Experts of a small language model: 16 experts in each of 13 layers.
Below are experts of layer 5 (counted from 0) of a mixture-of-experts language model. Rows are named router (the router's row for the expert), gate (a neuron's input weights, with its number), up (a neuron's input weights, with its number), down (a neuron's output weights, with its number) and show model dimensions 480-639. Each number is 128 + 24 x the weight over its row's rms, rounded and kept within 0 to 255. Numbers have three digits each.
After each expert's rows: a language model's description of what the expert responds to; "raises" lists some tokens whose logits its average output raises strongly, later layers aside. This comes from a sample of Wikipedia text that the model never trained on.

# expert 15
router:105161120144136103097113158103128134153123161136122106130099160135177149104118139140148100117115103146133129082131170131115150147085124160097106048086131121153126157116155094142114134159135138118140171134159141092150155129107178107121121128154155182112129163150144147143112114126102122122138137127145150093152118121126144122145129111061095120129139158146169115162142092117117129123127142093102086169159105128155153113130127152120113127131103076164108180128172097125147121174124137
gate0:090157101111162130136111143101105150131144131131168105133123142121147131128103121126162151130120093118113159140149111180164124125122163099117097131132136167143098143106071124147121096097116137132152157104119116143153095138166169145114141120153100155142123092129086082121148145148146121161148133130166106109117097133121137110077126139141106124114141156143119144160110140157092124135117138119094149106112112137106206133122121103130112143159096132135155177171142095102150114106169171
up0:159095139097169149083144129142142142118173129134085120132122164169116160153144144152097127150106077099143143146125106113126114080178147130106131145127151140158144118139113109103131128144086148136148166095106091099079133091107110136122091112136084131111118101137113122134135107143104099080124132098111132135088126096109125123161142165119121135099110223107161137115111149106089135157132109099115127111105083100132116145139098189103115111101142134099142145085116112086127142115152103
down0:145160113101099141129128167125125092123126119138068124096074094118132076167103159158108099103150095115087120146157136149110150140110119116143117119099171172163092128134124130130171082172080130133139135107150153126119118138145143157122155114109149124121110127165138171158150129130090151146159165120119136122125115104130131102192140134118183151104131145154115124142120155109140139142156143115129128117121132104140108111150127099117142093139120129098122111110141178109104114148114117
gate1:173174116133182146143122124144132135133155127144144119155102111145138141089105107105133096104138132160109150167100148176102115119146133106124108063106115169130109083128186113144126180134095106101122125104094161126143135124143155113080141133107127143121127095129116098116089143108161129151114153114140087108144102145122113139085119169074125157106138143140100148120160110117139205121154085106133075108104096126093118158109159120093147167106138161118123116104143138152125100136127134
up1:158128135119127097099142120066108120146118130112104128159122148121118150140131158136154122106158110175099147180122115154139140131177104076151128155193124174133183137140123114145116145177148102098104116134133120137160134109152163110129129119109152086100137144132135128152102145101132095112137162138132151140109154126152108142164101145132128095158150147154103131105151156104125123098135126125173136118116150133144132172095101109144138138151112144157125103158095104128108107144120128
down1:109127133087111126142114118118139092118134133168132102143082118105132139137127140108118127121156150144141139128113114131113139142164111112133159114145143115108132155144120159176152158122112168109125121129113131099124194134064091122085103163141137138095132106130134108088096142070185098165151114156120151144150156148144165137162111125160125111080133111126159093073075093162126104104141114133121097125114142131129116128109134141149142127154126116137134131136121133120115109130138142
gate2:086111128135120152142119126139159097159114170147128159127116111110152168105162164164120121127124147140118130093133117109105163134113148103138150151160157141141120106096102115124077109147146125129111164114139134138127141128110119118071120145176147131149140104129165145120099109093108151134124161111089146107111133125137088128140169133135143131146113121108125110111124137128120107113132128130126109160107126136119124117096152129109182168183101108181102157093061127176125169116114153
up2:162120091141097134120104097101112105100130128126117146140130126080117111107102129102130157154109086110141173131091126170132170071140122126161142125145126161107099156178121101129101140105127126107144114084095090147168102140101113142157164105107128118108125084135102155104103130078135105135067108216134107151166117084153138122137143097140134122077065159101158113146146138090155114090138113132167095160135135124080139114077127139181133117113118147163135102134112130135129062141127123
down2:176115107168102103129130107101122085128136144149112144112098133144149155118132150149151160142130141134132119130137122134142093105153123151146102127134168164123133105148116129146121138141106092121119121137091078109102060126125099123089132144175135122097151174099081109175127159161138131111079171129113120154092119146106143144152119121150098103121137089122117121136131132115176143083126120125153170136099111131093134116122113130119168143111149147157140124131143120128125134111184108
gate3:136183160105153138131118159133139099113118134103186110161112116112106117106126137103071108127098110114138146118082141129144151115164117105129144101122182111120133180122122114144115136117125116127114181139144149145120110115103158127075091160129157158159143078117150124126149151150160142108173147157134151091139148111124134121152150164169168115103174139127156116163125195125141134134100157130128143141161095093128138137141110139118157125153131111093135105150135132153176100137118159
up3:105153138128165155133143128172122144153104160173133165107121142087127110115129098136131109108105111098115098112160084147134143135121136130130100154137135154165162163145143127111179146168131133127154097136117148159133156120116143111153100122125147078161162141140107133121073132112111128130179136148138130104122125086166115164134105158139106110149148122139173115155120120116131130085134146109111118087084116126130121100095130142126121127143137107109180126100099149106123125099156133
down3:154087170143142140158082106128158062146132120119126109136087144172126093118115134113107160124125175107124135140146146136163118129114156159097099172118160115108190129123123112111125136132152146116110110128113149138091145120114154128137062164107100075174130151122143130136105160117120169154127125147161124141134097107132128154145120137154124118143147108152170154171165107085175147171104184143089147124142118124118097142169141135151124079129189132099126143147099110138136157116074152
Coordinating conjunctions
raises: " was", " a", " is"

# expert 4
router:113140163125113112106114125114152136158122135109138132132134151093167123124106128139160112123106097188134162111122116131113138156137096122111139103105162145096120131082118098136160125149138110142152131157097111113107173105098127154171136149111119140124077131140142117141103108138133102132183141127148120140159178130159132102153118124108118118108153158129112127108149112082127102110158090122093126155136094149080089131142073162108090160112131124153125140140166100138129101107123082
gate0:133138107112135129108115138120101184149132110116113162141141112126175172116096127106165165101164099129183099124102142169147154112151104119167104130147078111133109110143073164132102119140112130116122090146105145169165098138130172127126135160101109102129154108122132096129121123125157152155131122119129146086128142106149147118123134128109162159115142129162115131117067056091126058083156163168118129173137092136092159133133098120140098137171150097124165110147106112138116155136093119
up0:134113136143145132124093136145148150143111168115105095144108133129099118113097127128101135134127107110177096120136101157130137154165076080106144135091127159110157101122159161131128144140098156150152138129108113121153133128110166110111106184151082117116101090111103142122161152152132119158097102084086116166144111111108124133112136149150143121093081140127120145155126126106064160130096145083132148114117151088169144164141157128127128083123129152139143096126133151101100105116098099
down0:112100121144121099122148157132153132110137114133107139125127171089171111138132100141147119104190101110085115150136123118114164144099095150156121113119092119141136130153108118132151068142163144156128138133075148109135165144141154128136148127116135118155149147147168159108120172098124132139181109097139151158147155125130152099116135132096131145130142192181130119124123160101135164123128153134118139087145153153122119088122146141134164109119118141154136159092124149139157108141104109
gate1:117154114116137166123135174108160161137173126070114118170094113143107120137138144129170128159173131149108094139136100130148105159115134146141133122117077175176126121113164110095153106157136133134106111141127130115123166148125137101117097120146100119118172159126131157144138136073142135133121109123129087170122127155121144141137111149114133145121172130117144102151146092109137149137139147134116119129140126139145165133157143104095156139126117113098160110150109156135119142121155159
up1:141111126142142124138114148124141097158132169066119123160148138156115109197091134109104123112141155132129114168130163130127138146113120128136092094136163176125091133124148137144137144168111107130103099114129093121093140127131091127175081155144131127129129094127069150116139150096150116118104096098122108116114125155122103170100139161141134127136114195118135132144149174137124134118111161115181144138089098136134091130128120177154103111104130134142131136157141102135116120139174123
down1:126123149125076102110087095146117107137155131133102110148128140135100142132130138108134085110095165120163155170102099137138117147155132149166120149108143103136118135160088108153103107135110105128142121075129149090161126119156136130143128201115126137130089106131139159137161123158141112103130155130147123136131141081163140102091115103112115113120138105117131090146103157117153123139119151152122159119134102124155084101164127149128118145149109133139047151142117110135106117134142135
gate2:139131172140133155103121135116162135134098140119108139121111154144128152146134127122124132111153085152161118104136157112155186101106168133150099096139110154167130130135068111122126067145122095089119110094084143086127095143158135118136117110125130121112182129124130128166103084145162130135112113121142153165125117159095140103116133127191136133145143128127124156079102076126081130169130122121121092105113176125128149108137145131142119173128081130127128158161123128132147128142153157
up2:102105087134143131147133135126110150107148144140124112129105107162150119135103110102125154157182135113104125170140097122119109126154109127163120116124118130100131163101146124091131134108119141119132160140090110148176097102134113145122174122136131165079057107148135110106122129111087100124133125128109128114124139129087127102156134138095108149135159133136129148166125159119096161097110171133162122172125095136150154132133106112149185092139099151142109131132176127150118166176156126
down2:124137130170106100134132081160134126136098138131083149123139163112158134137169132128090115136120141134130099164166100121102117078111110128117103124140145096133150100129109182140148103171099124123126167157093099158182142212147107106107133102127167074067103124110106114135154160107103105094136133158110140150128101163128125155111093098127090091124129157093148135118129133141174147086164127127137136121150122128145126146087163172127133139153162116135172105088124108153134120089097121
gate3:094107078148082114085135110134159083136139116104133148126123108093157097146070121172115146116100127160149140119147138144149113092120115109089088122137094129116099163100145114101156151161173074108116126131092131104099110109124082142128092135087125120110136142099091105109149156142137117101083116102108149139143081147132120129142090116154145128108149132159179140137111134143158132106126124121133138154152115152095143176130170127080081131147097144131148124159147156106146168138117180
up3:116103131123093135074117105142147133134071130080085116114125140115162141148140126142109145095131146129138122146172139130155148123121115111136111141130099166111102125142118108168155109143114162106087108147146131169117146111110124164117125109147163111140172127122113105103131100136131144131096162137135157145158118119156066125156097139165107128116121109103160134108111096110147156109132142102137160074097091155136114095123131135171125118123129107155149157118109143125075140120146140
down3:092171127163098107135135105113121111153104134139160099140138126168130137119180130123137124123092097102116131157126135135126096129143158134121134160100124132129157158113100122147099127122084126176100144148128162141112137159117110122132104174102141118111091139123123144151131106161144167094093125167115131174140151172114122122124125153148142120148145096124146127151096164088139174108119147154059113121135096133112102130138154123146120103158156139146104136110088125107091123099109165
Temporal clause connectors
raises: " the", " it", " he", " a", " with", " in"

# expert 3
router:138117128102121114135173118112152127120148127109121145160147150099124125156116141098125141107104115143112169153126109150132093132140136119133120140089150136117112125114119146120129200175150097175131156113145149137106121146158151136165137097101166142150108170108115136139144153101170168086168135123138153115068178120142126111122126149130109144140162135151128134133165137070153133095121149118124132115156109127118153122136115109131130114138112119118126119087138103152147132150177150
gate0:120164151098162157089095144124128151150164128123123105140123123175139142120132121125189145103121111119159119130136113141141131123110151125154138102133111140119071070141131089106120072131098129130137157129126131124156118141138161172128160106145108127125133131122133118133118106138113109099124128136090101113119101141099156165076140188190121115108154143115114136123119097129093127069150101122102141153110107109097164147129089100111139162125109117135137178116131128169106107151125144
up0:137113145118134107156097123137126124088139101148111086156156116147118135139125150114151094142157110136128125131083166136107130110144168144145195137090127070150111082121175118103122109136114152114139141111106126130154131083098137127134147117110142158107144171140146160123122121132125133137119142151104138161106086114140145088144136144148131058110121171115129154139136142130101144101132118108129129156164122117155119123121121130180139093130114147085119089163125145088168103120149082
down0:115137134160125132137167105133104110067176120136145134144119098094099090109122110149143127099128094160080144138141138128119175140170086110151160134128152094164103100120159114139120154112081140125112164122089133156134125137122153143146153094136129139144140171109132114144071119117102127153133165166137172111124113126141178108145107103129111146118108110142124152112098141142123134073098163149106142117152128149141135147104113091103177103116156112120132140109141124150147145157114114
gate1:200135154111123107105085128135151116126154116151176125100102116157107143112117102111151169173101107148116120087105103117125112076112158133126112108147094097125116174123128171159180125133150127146132121096114153152139194154099132159147126089133100119116153144125139141154102121145136134121091116112125105101126085148126148134124134124120109139145117118144152136109126104118126133133139097144142119143138136141084166147140119144129154164145114119163159125077147112112129144121090138
up1:157124085107125136158142106159110087121156162082103118144148111089145110164126113099108108116157119106142159134152122141123141111121132162093100171140143137129137103155145138087122161151092152133149100101120098092154153128138165103141120111113119139147128145151113155107104168107139062107172116103142120121142141089090068134130100147151158127140133072098108108152193119135100109068099130137155142144145114135147113134127148125150134098160102134193172116148095111122126099111151149
down1:150123147119108075127092106170136084139122165174125078120108115138124166172145140116080175139084121131111108117129143156100142111146123109124092134114137098171115131129154138145100139136123170121125132146128098134146137167169106137099117173119117141082169117119125115102123142134127097137148169101143096128129121166136177168166141066129103124159153114130141119151133158152134128170141163131096114127168163160114111135169114156107132134127105100103108116114100092132034118124117133
gate2:111132106099095145131153115103119116136081104102138137088082133127139116141159136122150156123150139139120152121112091139161132081115147135078174158118158120088089144139132131102175142133137151089148176095109193133138139135160114101121094102128134137106161098110124137145106107145137128105112161109112103173074137135116181111139158118182101085139147114122132130121169142102115139156167125101146129104155123130130143107139167144120134120133151116109129168108067144155131158177128154
up2:127111148153142131097138148131100146119137099137180117123186146123150129107140159066150157078135177170129129144093087148114126125103137112105168139102081120108128096097125099137117138147143121128103145098091163164133104148122129150145126146140185174059108130142122145104077102143112101124107154136132133125142108153103149098120102100126113107116091156133142159125122153119133104106171106129114091143139143116141129134117128144135158101107111163110108102102158093128109092126149113
down2:130154078184096059158107123129072149100114128116144148092155105138159137110172140145101137101149168141123112120116107154099122093130123136124136136087151109146120113113070130119098093122105101137125141134116133099094134150101142148122093144131155128111161106111141108140100135097159134134151133153107128178114160151104097102098125116088128120128156090079126142115095165142132089083109108130127130126167126138117133144152128139138155154105170086134133130098164129181109143113127124
gate3:103073147108131162111110146095164053134148105089150123147078131127146151143133129105124119142118112108122112122104096090146160124134171140121127118120108153138155094112130161117137143143116122098141169135138122120112145142154144092133112096153118152137129115122092120098065151143130150149158104072165142128083095184126093123135079138139112092152158165144152103095152132106119135131129158130136187144123136154069142145105111112148096100126120175084097120132097121074090135137118151
up3:151116117126128188120119124141103149126109152132099124098139154121119156082132139139144136133126104105160115153099129148120155122141134079111147144101113156127151113130129161119152099180151152120147121174154105156113153110131111113122115115113157136131129106111133135137133120149157133116099172189125142128113122144136080182191165130105105108135116136126158110113133104081084153093140140066112116143117153154170138146104144099130164150119088175102108126149134136114109136142160127
down3:080141108167136144143084123120152110112109120151119145159144143124145145123179113198162111102170140104157121120113150172172131137135139132134139144149124123176115110149118126125100144146148127102140185160164132170123123161102080109131084162110064086122103159126127129116168135161161132135141161142098137164152083100140098135138140132126118118140080119143179115159148172102127127101182148152111083121171123126147120127150124134139106146123095137117089152179116115112119153162074119
Infobox and table punctuation
raises: " S", " ", " T", " F"

# expert 8
router:098115149134150087072088130095140125133116184104154089148139113076139136151146121123146120132114107154180134132117136126131176116120114123136126096090128168147106152133160161149131114155120120154181152178115099101085163134079152109098101145139137159094111090161143177136093125124151128128102095155151125148149120120112119101091097125145116087110121176128116112136198149149146124129137135118105107177128141137108137124107102121115127125145137080146105157104159129125147145111129130
gate0:149156139105123130105103129120091157118125133106129126133137070142124113106131143149182125147149113136156136129115092111131134090164172119125127149121134131132153145086126103100120129156136073125102093125112095136113143116136107120149162145115140152125113140104138101106089099120145138106106116137127139128103131134159105143113094132151105123129133172138133108115153126117113150107174147134106137147107117103113138213137129123127145093112159093130194134148088119100152155132090089
up0:121098067094135087114136135138160111117106119112141121116135129112116067143129119128089082164116114090139120145082136133117094125095138134127195131151143138137147115142126137121149136127110152132097091090146129120176107122095124169179153144130070110082148172132176088160130122129133152114098106091110100112119130083127157123151121128119152103132094142131149122137137141097141094106162102143129157110165148142131150116142104144131072115105135136079130107139136136105123118094143157
down0:132120107156108116141127104117107150130164120147171143118129139082193105113152097197097116079124129096084097103162108144104122144135138143096137125119154128123108122142153094135123124108119111085133142103119108145124094109144126094130137143117115087148163163142111155110156108173097133155153163120132170120117108126142106104102074114155160134153123154104148159128129151126127154157130160130141100162126096105097089121125143097147150132167114147084126106108120112086117153104110093
gate1:174166140088115178136133149151094095202115175126134119160137149106165139091121138130137132158141151130097158126146115129161152199162141148122052137150116097159123165087127085165108087104104155140102131088136102077150128149131176149127129065090134149079135146158122135171094121129177167123106137178136125114112147132144135155130153102134104154124158129135146124128091143116156169096115160139130123151133166155112156111088101119098139154102101107123109103138109130119178121104115188
up1:136181111143168147097127106093125127138107123128112112143109112084139104128160130117116125120122110149134171115159165159113101106129145117110104162150195138143179157123154159149117075131129191149143086150121157176110154121159092124160121179110170118102091127126146118116142149110147134122125129123121107125131132130126111105112090117131114110086168136105141142121156152131096131116138132144145166111139139129150120112123133119175096106122116105148115137192111123121115128097139124
down1:156114164089103124116129098120159149146116104162089129121107129138103144136119116131109063096100073088107126120156160120173133173130145120137143150058109124163119137157183128155122133160121122090125102156095122124136149125125137130134162110137080176083120153122135137118139123154127118128121137119131132104106136142143159156149110165095108131139141132153140085136128107078147101140181133104082149168141132128131092117124116157114117108158105111159111115136160101081156132138135149
gate2:115132119124204108174101118159118104149136139109156141144131136143105123087161115127166134165125137155140081094146112125111164115079133178145120129158122089091165126143168095096142150119111161119106161174117152097121123062135091089160147173127142135136157116097115127151105144111112101162094098107130099093134164146140102106152144123116141133074147123062136116116118140120110136158109132095113127145150123116101122088131119144124112108155114168158110175096119144129128124117163144
up2:125149135162108099132151109129158098125140163114128148137110128155172132097112079120157127120119165159125139093122076125134127126113143128114110092140130165101137107161119126146077146137115160094123101131139117150183095124130135107136141089156175136118095111149081118086093087132130057081120104141122136155133108112118107121130126111151098106155127139103150112096113126076065136103140135152126114148120182139141105162098152058144165121113113158144119099127125131126145131094146154
down2:141120103184106118111081128135100141152154125110112186105121083154108134141114135124102103104147145113114109135127075147071123048146125108113092064150096143137118128137107186149102113139088111076119158147099112102104122116113161142152104155171125122097110116122082078127124137149111127144177132186134106167112101134116138114116127120099165128112101091111116110106113147131157128100109154062118130152162091160137129101147118112106111124187191117139150163129082094149089146130138153
gate3:107109143117101104171135161129177107114125106123184119117166171153146151126124111118135133127150078147124118102141159134124101139142155114111117136084106106120141151101143183127082120201126115111070126094197146143149126099117159123110106148114110114133111098128138125131138124106137154126129116110118116106106107102096160154106105098137131137103167141128116118150132117102119102134125131102093172137194110175118118108114151140168133161147103149157122099147150138130146157075093112
up3:127196138089101163109171125141128121126191140129129122122100154077113120159134144093149112119139121132149127120115101146159189110131101117091076127073115153087125132127113110110151138148096140141100103131143135157134143090110154102168131161096146142139128144145136081142141138111174133135140105134114126149116138128093092170103133126097113107174139161103140105128133131091156132117133119111128136109141114116115106098090099133162127112100148150148101129091125130151126138118159170
down3:098099103143160128165075114142111130176093137138125107136137173167126140158153138101106124095138117132172119131136088153140119130152096144149118172123153130125104154095125133127121138091078118100135165151138127148078119121168133140143138160150119118100149128144123162116131179114112144143117153149105121142158132120142080173151153134081060177142120133120150162150171138112181159133161143191130155100131141115155105067115123116150140135151116111147102154111121149122084129106122146
Line breaks, headings
raises: "|", "-", "\n", "C", "|---|---|---|", "U"

# expert 0
router:091111130147104109119165129134131073120121139140125130152148134112135141157125139097124109140131118164126153104101127134136135146123136163125133107073177105115097117145126090107146129156134100136163131118133138134099144071102161100153126129112177131118123137144149175099112104128157192114134127124114143146121171113148154094105143143162108090124110141141123113135143086106107097089119140098074079160132117086091133121109084124126105114135099118115127140157140151123123136123138107
gate0:080098155107090135136104130118141140134155136125151147119141152116186144114116127147139168154138159158158091105101106128154094136141140091123154075127112106138149076118112084081120098112132131138177135155135129093156131059106101098110120141113129133128149110116134079136102127091105123156149131136176144088101102143097151145103131132123156147107141145139103150093105097145106122111130128154127122140139085064133128142139131077141116148117082114163145172150108118119128151155135087
up0:107126142111161120139139115098140050102160107116082087090101115142133090130101132174129141137138103131146100107095127097136101091105141157158127134130125067130147127107110125112145116120119146138134157109172111092144117112134110119140101152122147140106162149163149096087119162111161163160140140141114120139129099114090112146162111120155124096098098149112123118129095118167104109144130152136133092162150131150139132078107140115143158109141134153111115123137151119147088161175125122
down0:128081095137125124107127167118121117142154099127120105108077131112089138082153134167106150108157096126103128119102128117087110098092117091146158211100178111141119147135117128181106134149115145168151160100119143158152153111118152158118127116121189125148145147139176142131144121114112127152140127139100146123167112095105101112150143081117123118151145124172081126104132124162131164096108142139118113114086131131122119099088150153116133110112093164150136124114156086139129144135137101
gate1:115147165138115114110129098173169105136153102152144115129141119166160115166132129125162094159136088111131119097195125051133108111138135099126160150138115125126098137161171137122115111169143149118127106131109114120113130175117142128112138099114086170086096114139101157099110137092125118150141143105124181104139096161154135127116127130114117096104085119150099142094151160119134097127158189118081100137088130123147096108111124103096131142110129127162136131135126113165142137072128118
up1:162132098120118140105118137112117125145126129078110128130146128130138117159128131161124138093158117106145117129128168141115125104121123140117127135132119104167144178131174153149154150135161148084166084120055078142145128095095126137143130143155127086128104159090111111089146177105119092061126120097128141129120095108146091097132126107106149119125124112152139079072117168151141124109115132138154126140147093133161131147148108122096177144062113144162164144139073116155112113181125150
down1:178104176147139141120114088124149080138149108168135112124104138148124157140146120143106117137122155140138143164105133118140214114126133074096119144134114095108134098095143131109108131159137136122194133089090131173140144133108093095122109140106141119137106091163116154148130147102107136122131162089141094163123205143158129173155123090153122137170140122156098117153111160141145125118139136155160141144120109130139131093166091148115108105135131164140119160149139089120122146167127100
gate2:119107137140113136089106120147178187189134084167104160149143156096134115115115108140127149148131161177126117136154131158115149081121117166173111157118122121090168111112079164111135150137136148142116129154078131072122124130099098116135134141136147121112091156119128131126115137140140123150101132139166137145154136164151146094165153105171137131128098130107151095104173139101092121128116148137152109153113154168155115094127105114128131104145091127128108187118120141115113149154141145
up2:136144085132131143125112101132136164125110150108158123083169101126140142138142074104102124134125152125095146112128154107145097107123164123112142112119131115139152116142152112147118105091105090147119085123107152131134132125112128129135121144139144116088094153134107115111067127140149107156119152099097180103113068129113152086160129110175137116151128124149167114139135141134128149073135126118171100152127149115106141123079149143126115105113135143114107156122138127124127123109091124
down2:156146143178150119156141088120114112131116104124132129137129139132148175128144163132110140115157127172115152178145153066131133094143131113085120139064084125138133097170111122134142063125100143098075165119121119118123147127106150144080105134123139150092115155137127120130116112117156107113167161194119083136132121119140119148118126158126137088145155084120118091117162156124156122140181127114110092128138114135089114119106132126095147146134151091122108171134122130100150145132187133
gate3:150098181157142162119140122139110133118118081176159079182089153129120149168127173106111087146111147138143103109083133118127115101136163145155098132182119131120126164100122129119109153098153128115122186098126172186138129144212128178132102142150147174136139134130131117165115158082087164149124073125140136141115130141137129127172113093155107129137086122118102138127141101132122129148119152107113140131124146101050107111116114134108138091100120095121133097106125135132072132105089132
up3:129159151077143161118130098082137122080135110118112112104079108103144162154076082094148108103134151106155149157109160176147139087089100102101119102134135155186119132129186154136180119091131115107195092101144119141121135090107159125105108096101138132119096163064123107115132098129091131134119118099146196150154158116105140153127124119159134105092101135137107142092101103124141142107110142117094107137122147145139099142090071115167117085110137168118120145120169159167179123136140116
down3:079128140168129120127112129134155125136165155164152143127132159141127166138146148124149130096133135115161126138142131155090126105116109111141093126123130114145092168152128145157072123147115136151117115168138126162066120104117110143112124131147119114119167162092182132110143154116123146191134150151101103107103111129117084137144123131170102130107117105119142113145148123118154173108168135144116116118118131129107122129131139143094099080101134167097129207115119166115122149139115169
Head nouns of entities
raises: " for", ";", " in", "\n", " of", " and"

# expert 12
router:145145129185114132146144172123112165116135123151135125174160137145165146140152123111133108109116139117143095112117172118153123148157133145125135106132170151135096163161148116166148124150174109167167134130081129084137154113109131137126116076147144116075103126141157111102167150123131156142137080112123121093123147131122130144102106133095132114084125108139161123138143128102110175123145110081123065137143149140094154095132154147140100134117101117123136206114148159113141150146132095
gate0:098166130097134160109109130125114163113098148101083123156097129108107174135144126119155127119140130155152136123128122126143130115147125148134163137121101131128089162080113148119116097134120161118139108112118131144176116122119151132107108129139162160105119091127153139113105111160134140100076146146129121112148132149147132110120115132114123119124122144133117114078112103167092102138141122139132132108093175092132149148106081114104076094128141119131143128094166165140117097122143129
up0:161099191152136106135170147116159135150130144087147092102160114156128144125117119091137103120152132137148130131102161145091127169158147136121157133158132120180097128125186094108150134094131130133088135103134110134105143134155154127143126121133130111075112142115071120143137142104112140153103124187126108123082148127129154084145147159163141129118130139114123144126101116142111129120150108087145163126122109148124126147151103130127105071112100184138136103120115137138120148147093102
down0:141105134115104103155144107165105111087163141101126145117164088137129155130141105143095075097146127132097097127114119117108084106113085109130153124077136160141101150108095148159125156160093135138160117112134122136131137124149136148119108150121121137147088099090145157185112117109104135169164088135141102153098139103161174121159127129125173115152095166125117120137147105144125147127104141086109131099122136083136144142149170134110183146104132130120160152122117122123119135128116095
gate1:170123156168146153113129147111178088162153147138103103156119105112098126096123161105118117169115138142126166089151059119153138090102144157095162133136139121128129173148167147150119088167141140175148115115146123096085166161070149113125095114120101114121165114149127148094141129099144114155104132150116154125109110134082128142097136120146133112140163156112111100130116157171136133106114132116118120131105129133113105164143135102109137159135107141156178144118133137147113125122141081
up1:163162128156112173156125091094144095149099096144122096121144126154119116182151100108168102148111131093145096141073134115142135125133092105097129132166132118108133110177113137126111125126138135152115099122059105152128181150169161124132103155141086120102091109145136147150124147123155139121121133101083129134144134101159171135106113134148173118120159112106171130067129099169125133145068169130139137137141137138130091124128116145145099133127137110179114082131153080100136108157124135
down1:172138153115123100142132122158165128111136177144118105134126155130098120157143152105098096122133105113175127114122107150145092103125096029111155155121137114144106121163133093143079111135149147117128084131121152121142114136169165146141143136156096164119140127136122118119146120112119139129106134145104137200105148108175169134100086092085121130126132092113114129106064157156104114136158166141115166133135126124128134144119129152130154110180108112112092143125111132129103155137143114
gate2:123142070150126098146104157184150140132132120092156144063130165091122131158153108126115147131165130124119141106108117140141156134110090131127143138104153116156060156129146110123129107103136108106101118089133128115108103165124117080118103088155164120099111085135111133155120092131160109143136117132119112145117181154134084152134121089129156117107127146083118116150108082086120137132121139092069117161094127131154140121114159173109123138162170159126144153142068126156128131130122144
up2:139109111150183108124142152183136129090102133103152104121149078088130103132126090089139150121120183103173121146106142171170130152131114124114115120137118121128085137163135103134119137117116159117153126120129144149142112139137136075117139170089121096102089111135097166104126150127131117182118085161153105077111131153128142140133082124136103138137122103107152093097140147107121117083166165136126116163133134159156111132055106136175155156121130094129112137105158112134104133099147135
down2:177125112169152159175092138132133148153099143165142149127091141119135151088132072101120139099132135127114137126132089106094139098176108162136163114145149153129129140151139151140124159122150139169110153130126141140126082151115083145142146151089176138103153129147129086140097123144139110131094138120119159125135096141112118110104117128149110123119137098115131090085067164146136104116125081111133133107166125124124136110088115053156132174177134136112165103139125144110135113131146128
gate3:119096162140128097128127121123124093174085129169162140134100153122194174115124122142104136127168138098100129107101121137141126151130126117133123097147140103114121095121141097157077141145108138126143122150146138137151105130102162105122136178147092149125138135139081072142075147114129124152135110119138086098124100121112137143128136130132125106137099134108144160150160137107130151120150131152094138088163101119121120151161114147114128133194132136107185083109148157089107084134140111
up3:102164134162140139122150060152115158121129099141134121126098147123107111084130088134134091113101151151139141178158165168155113092096143139105120144142154081147144138157172089139155119131103168121130133141096112145123130100146119111101090125111152121130141115158106154122114099124111174128157086141151134149095153142140129160100154169134136090156104160139137111111102110132108152181147124160119115118110112158124126115115115116098138154147109154117116152085142175129130148171083186
down3:122181158201132145143126090120126145153108100111157118155144098143158131136129120130133112128122148173153155148133128170135109163148097111108131120109121137164101084140135160101094120102152117063088140121160135162117074110153144169092084166103108109140141102079158107129130131138141156167116132136119116145178127125129116136170131093146052114130070103092103065191155187116109151115163180134132100111128109098152106143145129155151076114093085167130141173138110156133116170125137125
Inner word syllables
raises: " and", "o", "os", " in", "ic", " &"